Experts of a small language model.
Experts: 16 experts in each of 13 layers, 352 SwiGLU neurons an expert, a softmax router.
Training: a variant of SOAP for the experts, 382M tokens, 5835 steps.
Below are experts of layer 6 (counted from 0) of a mixture-of-experts language model. Rows are named router (the router's row for the expert), gate (a neuron's input weights, with its number), up (a neuron's input weights, with its number) and show model dimensions 0-191. Each number is 128 + 24 x the weight over its row's rms, rounded and kept within 0 to 255.
Before each expert's rows: "comes after" lists some tokens at least twice as common just before its tokens as in all text. This comes from a sample of Wikipedia text that the model never trained on. Tokens count by the router's weight.

# expert 3
comes after: " |", ":", ";", "″N", " in", " /"
router [118 166 162  88 158 128 121 119 104 127 137 149 140 129 164 161 135 138 153 138 147 112 146 122 115 137 161 175  95 146 135 118 113 118 147 157 159 133  99 168 145 127 139  83 128  90 108 156 112 128 125 105 102 128 147  88 124 104 126 124 146 116 148 122 127 138 118 106 132 126 163 119 104 107 129 138 160 121 119 174 121 115  98 113 102 136 172 108  89 124 146 158 128  88 105 168 122 102 118 175 165 166 154 104  94  97 136 113 146 137 104  98 108  94 148 148 120  93 128 168 111 104 112 112 151 118 153 114 108 134  81 140 134 141 152 149  74 108 124 101  91 181 158 152 103 144 101 123  85 156 150 112 116 137 159 112 138 130 136 135 143  93 101 143 101 109 127  66 146 161 105 153 153 130 114  88 148  81 105 143 159 147 186 154 110 154 141 146 132 124 129 128]
gate1 [157 155 146  82 137 148 158 109  83 158 132 160  88 131 143 121 118 129 110 139 139  98 159  98 126 164 156 196 158 134 125 145 142 108 121 145 135 177 157 129 140 109 151  72 119 152 138 150 115 123  96 130 129 127 123  93 161 124 137 126 196 118 109 150 118 106 121 155 167 130 121 113 169 107 121 156 132 140 165 110 148 116 144 141 107 172 153 131 100 144 141 126 146  88 117  99 119 130 123 129 147 132 133 157 118 152 131 116 143 123 144 165 174 134 124 152 130 160  93 161  83 119 122 132 162 116 116 126 119 148 121 116 109 171 145 140 162  92 150 132 168 161 167 171 145 121 128 123 135 168 119 125  97 155 157 165 147 113 129 152 131 123 155 158 133 123  78 126 135 149 127 147  99 148 150  93 138 122 146 146 108 108 173 112 148 119  92  60 129 115 109 101]
up1 [160 109 160 141 122 131 166 114 129 140 147  87 121 117  93 119 101  94 118 147  89 102  86 108 127 145  92 138 145 159 121 156  82  73 118 134 155 133 158 106 127 135 162 106 118 154 130  90 117 157 118 124 161 119 117 133 127 133 147 163 149 184 140 135 167 128 122 161 142 169 117 165 165 143 133 178 125 126 143 121 180  98 125 121 129 116  87 139 111 117 157  81 139  93 107 130 154 136 123 129 170 109 153  98 132 149 165 112 179  96 102 117 149 131 115 122 139 143 122 126 137  76  88 132 169 110 120 125 130 127 134 154 136 141 180 152 114  99 170  63 155 134 133 126 152 121 141 168 109 147 126 180 124 113 116 123 141 106 138 142 129 180  96 101 136 132 112 106 149 147 162 108 139 146 136 113 130 136  97 115 129 145 114  92 132 108 108 128 122 139 110  88]
gate2 [146 134 119 188 107 133 167 119 141 175 125 135  93 131 115 153 114 120 178 135 127  93 152 141 124 124 138 138 157 139 148 106 138 142 133 121 148 121 115 163 148 159 104 139 134 116 114 106 112 103 158 142  59  95 144 134 108 141 152 113 125 159 138  98 111 128 107 120 141 115  85  95 138 132 136 126 132 113 155 115 117 112 104 139 150 127 136 114 108 155 143 118 144 106 125 142  81 122  88 139 139 127 105 150 135 152 110 122  86 147 129  88 144 150 151 140 124 130 137 157 135 172 130 114 150 181  89 133 140 146 131  71 123 103 108 115 144 169 136 158 149 146  92 182 131 120  87 116 124 137 124  86 143  95  99 108 101  58 169  70 152 113 127 104  86 120 150 145 125  82 167 126 133 152  98 100 153 149 148 119 107 111 132 111 124 157  70 158 117 134 128 137]
up2 [111 115 131 134  96 113 133 103 145 191 110 159 131 132 118 157 126  79 125 156 121 114 136 119  92 100  84 132 107 143 121 135 161 134 131 123 198 127 113 123 147 181 156 117 160 121 135 117 125 114 141 182 128  86  75 159 136 103 133 147 124 143 127 129 159 149 124  79 116 161 134 128 132 121 132 119 121 145 123 117 116 139  89 145 132 126 126 128 135 143 182 134 143 117 112  98  85  90 106 148  98 145 109 123 160 152 162 137  72 145 120 115 120 132 134 159 151 123 142 158 103 188 133 123 137 103 136 128 167 129 126  83  87 105 122 150 134 150 128 137 152 117 129 181 162 131  93  97 123 118 139 121 101 107 129 121 127 124 114  94 128 136 145 121  77 122 132 129 147  73 139 168 111 176  52 147 143 156 116 101 122 118 133 134  97 155  99 132 144 110 129 120]
gate3 [151 176  97  87 107 135 130 113 124 160  96 142 111 159 108 103 142 125 143 129 172  96 119 100 132 140 114 158 108 149 153 118 144  92 166 171  88 132 117 143 102 143 140 162 134 156 121 165 146 150 159 122  93  94 175 127 127 112 103  52  88  99 126 123 119 108 132 129 125 150  91 115 135 133 139 115 174  92 159 116 142 149 158 134 105  94 124 154 152 116 109 143 131 120 140 136 147 122 156 147 123 128 157 133 137 107  81 186  85 111 132 120 136 145 128 108 103 124  98 151 146 133 115 152 192 134 148 157 138 143  94 150  96 155 120 138 138 110  92 132 179 119 118 147 142 135 134 132 145 118  77 181 131 179 159 110 121 122 105 107 118 151 141 110 117 174 131 143 145 132 121 142 115 125 146 176 136 158 144 112 169  98 120 104 122 138 127 134 116 123 115 100]
up3 [123 134 167 120  99 122 132 136  93 133 127  92 118 142 106 151 131 136 116 137 166 118 100 132 145  89  85 121 119 117 142 170 160 128  95 137 134  82 110  96 129 130 115 170 100 106 139 138 176 144 118 111 153  56 143 117 159 117 129 108 154 131 186 121 124 146 136 106 148 158 102  91  91 136 136 148 126  84 110 161 148  99 134 143  98 140 136 143 171  99  99 176  73 126 137 117 107 130 130 143 144 157 150 139 127 121  95 161 149 138 165 130 146 132 127 113 113 104 104 132 122 148 120 184 138 121 139 159 128 129 156 159 157 158 106 132 178 115 134 111 163  92 143 124 123 118 128 113 131 105  94 139 126 188 121  98 160  86  97 128 174 152 139 131 157 130 135 111 141 108 133  99 140 166 127 115 117 144 163 123 120 112 128 152 134 151 116 190 119 113 138 175]
gate4 [116 118 147  78 131 153 170 114  79  73 128 133 134 104 128 108 114 140 132 124 143 158 107 123 102 137 111 127 112 135 118 124 121 172 136 123 121 108 139 105  89 151 123 135 117 186 137 136 107 108 120 174 119 127 149 145 121 134  99 127 109 121 132 119 110 131 135 114 104  89  91 126 128 172 104  85 150  78 144 180 107 166  65 118 128 132 159 111 145  91 122 121 134 133  97 165 134 129 124 151 136 195 144 138 148 146 146 151 125  95 139  99 121  84 190 109 176 170 112 107 136  98 149 132 102 126 128 156 117 129 130 116 115 143  96 111 140 124 167 132  92 139 125 139 151 158 109 139 107 143 140 101 111  71 151 118 131  95 191 130  92 112 124  96 118 126 155 120  86 142 170 105 164 121  96 143 127 102  94 114 115 134 138 145 125 156 125 141 123 132 124 124]
up4 [171 139 106 181  76 143  87 180 139 152 128 151 135 116  62 180 129 155 112  85 147 139 107 117 148 158 133 132 113 163 105 153 126 138 121 125 145 150 137 137 107 104 104 146 125 111 151 127 181 185 157  99 101 152 133 120 104 135 107 164 181 150 153 139 164 127 137 117 142 121 127 113 111 110 145 159 146 142 115 102 126 127 150  79  94 100 150 138 119 147 113 128 116 162 112 122 147 121 152  77 116  93 131 142 117 141 112  76 170 105 115 138 137 141 119 135 133 166 135 144 140 136 114 125 117  93 136  98 108 124 129 132 147 129 154 128 158 125  93 130 156  65 133 143 124 104 133 124 113  94 108 143 122 155 125 107  58 163 110 101 161 125 149 126 102 143 115 122 122 112 135 151 176 113 131 108 135 114 167 120 145 133 102  75 125 146 128 142 143 119 150 149]
gate5 [136 154 109  95 141 142 122  99 120  96  78 129 131 166 125 108  93 112 120 124 152 107  95 100 143 135 114  90 112  92  93 105 151  96 162 137  39 121 132 126 100 153 119 140 128 148 128 150 139 136 135 113 124 111 131 137 127  82 130 116 142 122 118 111 120 130 174 130 116 138 112 153 117 145 120 111 130 100 110 159 104 117 120 115 125  83 120 166 128 130  96 145 154 136 136 106 117 142 193 137 139 138 131 125 123  94 143 114 154 124 190 142 143 103 164  76 146 124 138 144 115 123 111 149  81 126 127 148 101 156 105 106 139 147  85 131  96 124 138 121 144 111 128 149 106  74 125 102 104 134 135 149 149 100 113 101 118 153 138 117 142 178 134 116 128 107  80 159 102 159  95 141 149 150  94 185 142 107 116 149 182  96 110  96 180 111 149 151 108 152 132 131]
up5 [146 137 140 119 155 115 139 105 155 104  78  96 167 167 168 124 136 110 119 139 141  94 132 116 117 115 125 132 137 162 142 147 180 141 114  68 135 122 102 120 116 128 124 140 110 143 128 132 142  92 138 106 169 143 111 120 120  79 156 104 109 124 118  98 149  94 120 137 125 106 161 164 140 105 162 108 167 159 147 127 155 155 102 121 122 124 189 146 106 145 132 119 148 132 120 112 140 112 131 120 128 142 154  98  82 119 155 155 122 115 112 116 167 186 118 121 126 140 144 122 138 130 168 148 125  73 150 105 129 137 161  74 121 102 165 124 152 140 110 148 117 159 146 147 137 120 151  84 123 139 151  94 104 139 142 120 140 133 158 151 140 129 171 167 142 107 115 101 116 160 105 146 122 149 145  92 110  42  69 118  84 141 117 136 156 140 122 130 140 156 123 128]

# expert 7
comes after: " ", "201", "200", "202", "199", "."
router [151 124 147  85 188 125 149 108 138 123 122 133 160 127 141 125 110 152 135 128 183  60 172 116 109  98 112 150  94 117 141 118 110 149 157 121 137 164 104 135 113 104 127  98 104 109  68 135 149 129 157  75 120 128 164 160 159 109  99 134 128 169  93  86 146 125 106  87 114 122 105 146 105 148  89 157 163 113 137 149 112  86 162 127 120 142 167 140  99 135 119 134 107  94 137 138  92 101 117 118 123 160 144 111 103  92 113 141 140 131 107  89 144 132 169 138  97 130 138 138 102 118 128 121 128  97 139 121 128 130 126 128 103 125 134 142 132 108 156 105 131 152 140 121 103 158 118  77 126 145 151 117 123 120 175 140 109 122 131 125 135 123 117 131 106 104 117 112 171 166 156 144 159 133 151 121 169 104 110 170 173 139 146 142  67 109 160 107 114  79 114 129]
gate1 [153 152 162 113 158 139 126 144 125 103 165 142 126 100  70 124 158 163  74 150 114 105 150 101  91 143 127 139 122 130 115 128 150 161 112 146 140 151 104  74 110 110 102 146 111  86 139 128 136 158 132 132 125 120 147 135 154 128 144 133 121 184 112 160 161 132 162 142 102 133 141 119 117 121 108 164 126  84 129 112 107 141 121 126 104 129 163 119 138  83 116 104 133 103  91 130 119 108  81 150 123 118 147 114 110 132  90 194 109 137 173 109 125 100 154 160  94 172 126 130  79 149 127 121 105 147 127 175 132 103 103 128 122 136 165  86 111 127 133 129 152 137 156  86 105 106 120 119 161 132 105 100 124 136 121  86 145 137 117 146 113 188 121 149 125 142 123 104 184 136 138 137 118 135 129 153 141  66 158 123 167 122 146 132 141 132 112 123 106 134 151 178]
up1 [110 109 106 120 125 103 101 122 128 126 101  75  88 129 142 135 152 100 111 149 168 127 125 143 151 110 129 129 164 133 105 111 120 142 127 131 169 106 138 147 130 123 122 139 138 114 134 162  94  93 125 113 116 162 130  72  97 163 117 116 102  97 136 102 161 145 151 101 146 131  98 175 192 131 157 133  89 162 149  92 149 147 134 130 133 179 119 127 102 153 133 169  82 125 133 168 125 132 161 128 149 125 109 162 114 119 126  86 148 108  94 144 115 111 131  92 155 117 117 121 139  92 159 159 162 131 146 132 131 152 153 131 159 121 110 119 173 125 102 113 143 127 129 178 130 166 127  61 137 116 117 131 136 145 132 150  91 124 141 131 158 141 185  91 115  72 115 110 119 129 115 164 110 127 111 141 130 165 101 123 116 127 131 122 147 119  66 120 171 159 116 135]
gate2 [175 132 175 137 118 154  96  90 103  88 112 104 115 156 113 110 127 104 120 164 107 129 130 113  81 122 106 108 165 119 146 141  95 131 130 130 138 109 179 102 151 137 145 102 121 186  90 160 124  92 155 110 164 166 120 142 144 132  93  75 128 124 105 115  79 106 111 138 121 143 141 114 147 110 121 177 115  93 123 144 155 129 148 120 111  99 115 119 143 123 110  98 135 116 123 169 143 112 122 118 160 113 143 155 144 198 118 123  93 135 110 102 142 117 107 147 118 126 163 153 127 108 111 117 209 113 149 127 149 145 130 141 128 153 133 136 119 107 126 161 117 126 105 160 134 171 110 129  99  97 141 135 177 111 144 178 117 130 133 123 119 123 106 157 136 108 160 103 155 174 140 150 125 129 134  82 154  97  97 171 101 140 132 126 148 115  92 119 118 147 124 132]
up2 [122 137 115  85 111 133 124  93 135 144 125 124  95 104 141 109 102 141 109 115 111 109 132 156 128 133 112 132 135 107  95 135 160 162 102 107 139 112  88 125  90 112  76 163 106 125 135 119 113 102 141 169 110 176 130 143  88  80 132 145 108 113 150 145 160 175 130  95 132 159 134 128 171 161 124 124 129 124 140  84 159 105 112 106  81 162 148 145 129 154 149 136 118 176  58 130 110 147 129 149 136 117 124  91 176 136 142 123 125 104  91 115 170 117 103 117 111 130 122 103  75 132 129 129  76 173  93  94 106 106  98  94 126 126 126 143 148 127 120 139 149 138 135 143 135 131 165 130 145  94 127 131 160 151 125 141 146 172 143 137  85 129 141 114 116  90  96 153  80 126 117 126 147 142 119 143 136 172 156 156 138  90 101 117 105 122  93 136 163  95 128 130]
gate3 [122 117 131 138 163  72  91  87 110 123 111 170 126 160 135 130  92 143 104 149 110  98 130 151 137 135 130 138 135  82 163 141 108 141  96 114 122 124  95 176 150 144 106 117 112 141 111 118 151 141 108 123 117 144 155 170  79 114 114 150 125 108 120 125 135  81 144 100 132 124 116 109 138 132 123 167 119 122  93 126 174 140 160 161 129 105 150 157 120 133 153 169  69 115 132 147  92 155 112 129 158 149 159 150 130 123 132  87 147  87 115 129 176 172 117  89 144  96 131 124 133 130 134 101 123 130 146 103 140  88 168 168 145 144 140 105  88 114 131 101 146 139 123 139 105 155 133 109 130 171 118 112 142 117 108 138 140 113 130 146 136 151 159 111 114 102  95 173 141 101 114  76 130 171 149  93 144 170 155 155 169 120 106  89 125 128 149 155 141 125 145  86]
up3 [155 120  89 111 180  97  94 167 110 116 176 172 155 110 119 109 127 147 128 133  95 117 139 117 132  96 154 138  91 108  97 110 116 124 153 132 156 115 129 115 108 111 137 133 152 133  67 130 107 106 101 146 117 122 168 128 139 104  77 138 118 145 135 105 101 100 146 123 117 111 160 129 107 148  56 160 130 105 132 155 113 119 141 124 122 109 119 133 118 154 146 148  74 137 124 111 107 134 108 106 101 129 145 126 156 111 118 159 108 146 142 113 157 130 117 100 166 114 147 147 173 111 118 180 125 114 139 155 138  97  97 150 111 150 117 156 141 130 159 124 175 131 148  86 134 155  85 105 119 161 126 135 105 131  89 165 149 130 148 115 142 112 131  87 157 113  86 117 101 171 102 123  81 142  74 163 162 154 101 119 131 123 138  77 141 138 146 143 132 144 127 111]
gate4 [145  97 103  96 156  82 129  95 140 149 109 119  71  92 124 119 126  90 138  99 101 109  92 123 121 139 146 132  97 107 123 145 141 178 124 100 160 164  99  94 136 113 101 159 140 100 140 102 142 151 104 131 155 162 147 198 164 169 170 148 139 123 129 117 157 150 118 117 125 148 124 129  99 118  99 100  94 108 130 139 134  84 158 146  84 127 173 125  63 134 126 126 150  95 119 104  87 137 102 103 138 112  95 120 102 120 117 161 116 131 137 119  98 132  85 123 124 144 148 143 122  89 136 151  86 106 152 135  90 120 109 121 152 123 110 120 139 146 164 110 176 135  89 120 106 150 112 108 131 134 107 151 120  93 137 171 141 106 109 127 106 142  99 121 129  73 140 129 122 144 126 144 133 102 130 107 108 114 141 120  99 141 159 103 111 141 179 130 104 114 121  96]
up4 [129 108 104 106 179 103 161 139 155 150 153 145 135 169 120 106 137 149  78 114  87  71 147 156 104  68  91 117 124 150 119 144 137 167 132 137 127 127 125 142 115 151 135 144 101  86 110 116 196 119 127 120 135 154 132 114 145 160 111 159 149 157 120  96 111  81 115 131 105 114 131 138 115 155 154 153 109  75 123 126 102 124 148 120 157  96 149 112 106 119  99 122 137 117 136 128 112 129 125 123 146 124 168  93 126 128 146 158 134 114 154 100 127 103 115 145 165 181 150  90 158 109 114 152 107  56 102 139 142 155 163 132 128 152 133 159 117 104 116 135 113 162 163 124 128 120 135 109 150 114 129  95 104  97 133  99 113 121 133  92 110 125 106 116  92 120 152 136 119 142 142 173 116 134 140  98 105 112 142 207 132 162 130 140 127 152  93 126 113 116 149 142]
gate5 [167  92 125  97 163 136 165 167 169 125 135 134 143 165 149 152 105 153 152 156 158 116 119 143 128 122 170 108 115 143 145 109 139  98 163 122 177 169 119 182 142 150 147 159 126 137 147 110 146 141 101 141 129 115 100 157 135 141 136 135 140 145 145 110 196 108 125 116 101 115 124 119 116 155 114 122 159 114  91 112 130  84 113 154 104 172 138 107 143 133 152  73 130 143 137 168 141  93 130 140  85 140 156 120 153 144 110 100 100 144 111 115  96  95 113 119 108 165 137 150 103 121 132 131 149 117 107 116 148 123 158  90 128 105 118 144 141 167 156 104 125  87 159 122 196 150 106  94 110 120 145 121 130 131 143 126 123 120 128 138 110 105 155 145  78 115 144 131 121 140 127 128 112 137 119 113 125 129  93 168 211 135  90 121 105 136 153 120 107 157 144 162]
up5 [100 122  96 106 148 116 153 136 112 164 103 135  97 160 120 162 112 125 117 134 139 163 111 154 134 141 115 106 121 154 134 134 159 123 151 102 147 161 116 123 126 137 150 163 125  95 116 140 157 130 134 173 155 128 123 120 151 126 129 132 135 163 162 137 184 116 140 167 115 139 111 129 150 121 115 102 101  98 141 146 151 101  99 143  69 140  88  99 146 137  90  90  60 125 120 154 117 145 101 135 107 148 122 126 124  73 120 108 113 134 110 121 154  75 113  97  97 142 147 114 114 112 168 142 124 108  85  86 158 100 161 101 134 112 142 124 100 151 134  88 156 140 112 118 134 143 100 147  96 155 146 118 156  97 116 160 143 111 109 117 122 111 118 168 155 187 140 125 124 135  86 169 158 103 136 130 153  81  81 138 169 159 141 115 102 114 133  91 110 119 111 143]

# expert 8
comes after: " ", "–", " New", ":", " (", " United"
router [116 130 164 122 147 101 157 110 150 143 128 139 116  92 139 172 111 120 164 137 156  87 169 109 117 122 164 145 112 150 154 104 131 117 156 156 139 160 114 184  90 164 165  92 129 109  88 139 112 136 173 104 108 101 152 116 104  96 131 146 139 170 104 107 123 165 100 153 117 101 118 132  97 120 103 128 171 108 128 168  98 123 123 128 121 155 159 132  91 117 128 146 108 103 131 162 123 125  97 103 150 153 107 115 117  84 114 132 170 137  80  73 133 138 169 136 130 151 135 127  99 103 105 131 134 125 164 150 109 142  96 125 118 141 142 175 123 134 119 104 116 141  95 124 101 152 118 106  87 143 175 135 128 130 128 144  90 182 149 133 174 113  88 156 121 112 111  98 129 131 140 154 149  90 138 108 135  91 143 129 109 128 172 147 113 124 158 134 112 107 160 109]
gate1 [146 126 141 130 159 122 110 127 132  93 104 152 139  90 135 126 101 138 130 115 156 133 137 105 143 147 151 135 126  83 128 129 127 182 119 143 145 145 109 121 120 140 132 144 127 145 143 151 108 103 100 136 108 151 151 149  99 165 144 112 148 126 172 158 154 145 152 138 101 173 110 148 104 141 207  91 115 154 115 145 141 129  91 139 117 121 179 112  75 132 143 115 165 122 137 146 163 143 111 164 113 179 128 133 139 129 177 117 104 156 113 121 163 147 106  76 125 117  98 128 125 135 133  90 149 147 143 150 190  82 141 138 115 111 155 135 137 155 146 146  80 119 146 130 139  89 186 167 114 144 146 101 151 191 110 120 113 123 124 116 104 118 138  69 100 160 146 130 102  96 102 100 143 133 111 135  94 124 151 130 123 149 100 124 118 148 116 122 156 135 123 106]
up1 [129 207 183 125 127 133 162 118 143 142 178 123  96 151 124 125 145 138 138 127  99 135 116 159 150 139 159 166 126 162  96 137 153 122  95 116 131 112 130 163  93 141 163  96 134 134  77  94 148 122 179 107 133 124 162 129 119 106 117 132 132 151 130  91 133  89 154 140 120 102 151 100 119 128 140 163 159 113 119 167 130 146 101 142 161 153 136 106 169 138 134 179 147 127  66 125  99 106 109 137 145 119 142  57 132 128 112 124 147 132  99 115 133 108  79 138 111 143 160 129 118 145 136 104 139 150 140 102  99 171 150 144 139 136 136 129  89 130 125 123 168 194 127 136 102 113 107 119 121 145 146 142 160 144 146 138 111 157 129 155 107 126 140 151  97 128 119 109 124 132 116 135 129 141 133 172 147 160 150 154 130 112 148 145 144 158 139 164 148 162 159  82]
gate2 [149 196 152 114 116 119 129  95 112 148 135 132 141 115 129 115 131 155 129 118 128 113 106 139  63 121 186 134 109 145 134 116 166 137  98 124 134 120  98 141 103 164  82 153  97 115  86 141 102 119 151 170 109 118 156 169 148 131  95 157 138 108 133 110 145 129  97 176 137 113  82 186 144 137 124  77 115 131 114 150  91 116 109 132 119  90 134 112 145 126 116 142 126 120 142 152 127 118 141 135 122 137 150 124 128 145  86 143 119 126 119 152 155  96 132 147 114 103 139 110  93 107 137 121 145 118  69 119 114 176 104  84 113  81 125  98 137 148 174  97 172 115 122 117 163 129 161 120 126 112  98 163 139 127 127 112 119 130 127 119 148 125 117 189 118 101  99  86 128 147 117 164 160  98 111 116 133 176 111 101 174 117 113 148 138 117  92 138 141 136 149 106]
up2 [130 155 152 118 112 129 152  96 125 149 151 128 110 108 121 147 152 128  96 153 116 160 200 140 106 137 151 118 132 133 104 107 105 150 125 120 127 116 158 143 137 102  79 144 124 117  94 140  86 135  96 136 156 142 141 130 138 124  92 178 130 138 136 134 137 141 121  80 145  83 103 146 107 102 124 117 119 129  98 124 120 104 108 145 150 152 111 161  96 102 138 159 151  93 129 142 140 114 100 111 111 138 148 111 118 102 116 186  62 162  98 172 126 145  51 153 100 121 157 135 179 134 138 158 113  91 157 151 146 133 116 149 116 135 173 129 101 140 139 129 128 128  98 113 129 128 132 145 139 137 125 115  93 113  77 134 163 136 106 148 137 144 114 153  95  74 139 109 139 109 140 148 101  82 140 141 110 149 133 114 186 146 142 143 162 125 132 149 132 151 103 169]
gate3 [131 139 107 119 143 102 136 102 104 100 112 119 105 113 112 111 105 125 160 104 104 143 127 130 126 141 134 150 106 133 108 168 130 124 128 114 125 114 159 150 139 115 134  96 137 165  85 181 133 160 147 136  82  97 109 185 164  92 142 183 149  93 126 163 115 123 106 175 135 130 151 147 116 120 118 102 132 148 149 145 133 134 136  75 141 155 126 131 117 123 145 106 115 159 126 129 126 158  97  94 173 134 114 162 157  92 148 154 136  99 132  86 136 118 110 158 153  86  99 124  98 150 115 108 140  97 143 140  55 164 118 121 147 104 133 113 127 150 146  92 149 136 121 119 132 109 114 151 120 160 164 139 144 141  90  89 102 157 138 133 145 133 154 128 166 115 148 134 107 114 150  61 141 135 159 164 168  88 170 130 120 149 111 151 132 132 153  95 135 113 167 144]
up3 [117 149  97 131 157 114 125 122  80 108 153 141 127 107 111 113 121 131 127 109 108 153 123 143 117 122 124 143 113 139  73 166 114 133 155 131 113 111 152 124 125 145 130 121 184 133 114 146 138 141 107 126 107 123  99 137 119 126 134 160 155 136 133 145 101 117 142 130 155 125 101 147 105 154 105  95 117 145 115 126 138 137 153  61 112 146 123 130  98 141 121 114  96 143 134 185 122 142  75 102 154 113 113 134 111 119 143 140 159 148 148  92 149 101  80 120 144  98 105 138 143 163 147 138 109 104 114 127  80 137 101 124 188 139 161 133 146 144 101  76 131 128 120 130 124  87 114  80 129 150 154 137 153 119  74 124  80 116 119 141 133 147 169 133 187 152 154 144 102  99 133  57 158 162 142 161 145 131 188 125  98 157 106 134 109 166 153  96 123 125 151 127]
gate4 [145 169  98 142  92 141 156 107 127 100 143 138 124 134 118  79 104 160 145 142 106 122 147 150 112 119 130 118 139 156 126 117 138 151  93 146 105 176 155 119 129 121 131  93 126 129 116 131 172 135 160 134  79 140  84 169 174 145 137 152  91 133 129 129  93 130 160  86 149 170 142 126 138  99 118 144 146 105 129 120 123 177  93 126 104 180 112 107 155 105 126 157 102 141 120 150 126 125 176 126 144 114 131 123 153 128 125  84 137 138 137 140 163 115 109 141 116 155 141 100 159 100  98 163 116 149 113 149 141 103  88 120 103 139  99 168 119 101 142 135 178  52 133 162  97 132 136 127 159  85 117 132 109 155 113 127 136 155 115 128 126 108  99 158 116 126 144 141 127 142 160 131 152 132 132 101 181 184 134 126 117 144 164 119 123 159  87 127 114  93  97 149]
up4 [138 116 136 110 168 103 105 147 154 178 104 139 121 116 137 145 119 122 123 115 146 144 150 147 108  95 139 118 108 127 147 154  98 128 135 102 151 101 135 154 115  92 154 161 133 124 154 119 126 184 108  89 107 118 143  97 123 140 139 120 153 132 151 111 199  83 112 172 111 150  87 104 134 122 165 104 127 153 141 151 169 120 119 127 139 132 157 149 139 116 133 112 202 114 115 107 100 128  86 109 129 106  78 108 128 110 138 111 105  86 168  88 113 115 120 134 131 148 129 136  97 147 143 125 154 103 124 130 127 154 159 129 125 142 161  99 160 155 139 122  92 161 119 145 138 129  80  99 102 167 128 196 123  95 123 130  88  74 109 148  98 116 178 117 146 111 126 128 135 105 134 158  91  99 142 133 101 106 113 153 130 105 128  82 160 120 135 133 136 120 138 117]
gate5 [ 85 136 138 112 106 117 155 168 154 127 136  90 177 100 108 157 107 155 112 126 129 121 139 170 134 117 110 129 141 145 146 111 133 157 117 126 109 121 146 163 130 137 134  92 128 143 138 110 164 111 112  81 110 160 136 144 111 128 159  70 129 191 109 149 134 124 157 131 166 160 154 134 118  74  86 104 193 158 128 134 104 107 129 115 149 142 152 113 158 131 152 154 107 126 115 138 183 111 133 146 141 148 118 121 136 165 123 124 151 168  98 100 171 131 117  96 128 102 125 128 157 145 123 150 185 144 119  95 102  79 107 143 130 152 107 133  96 144 137 128 117 116  92 114 132 136 157 144 120 114 126 110 112 122 174 169 119  97 176 135 130  94  84 123 125 121 166 122 133 123  94 100 132 119 138 145 146 153 132 120  93 139 126 138 126 120 182 124 131 128 172  79]
up5 [ 97 128 117 124 128 115 137 156 111 154 143 109 188 111 101 161 132 166  76 105 128 125 134 142 142 113 147 142 109 126 140  66 144 131 145 118  97  99 116 105 157 161 100  79 174 154 128 124 167 111 122  99 115 182 162 133 115 118 158 103 187 189 108 154 104 152 147 137 150 149 160 129 136  90 136 158 162 153 107 119 126 114 104 126 140 101 159 117 147 124 141 159 115 145  99 156 160 100 139 137 119 123 117 119 152 145 144 128 151 105  97 107 151 144 124 142 127  97 112 129 123 134 102 133 157 133 148 126 115  69 137 127 125 145 120 154 133 144 121 122  88  69 131  86 140  98 132 148 150 107 138 107 118 120 156 147  97 121 133 143 120 120  78 108  89 124 133 122 119 126 118 101 149 129 134 130 120 161 145 158 107 155 110 148 113 154 140 129 143 150 191  59]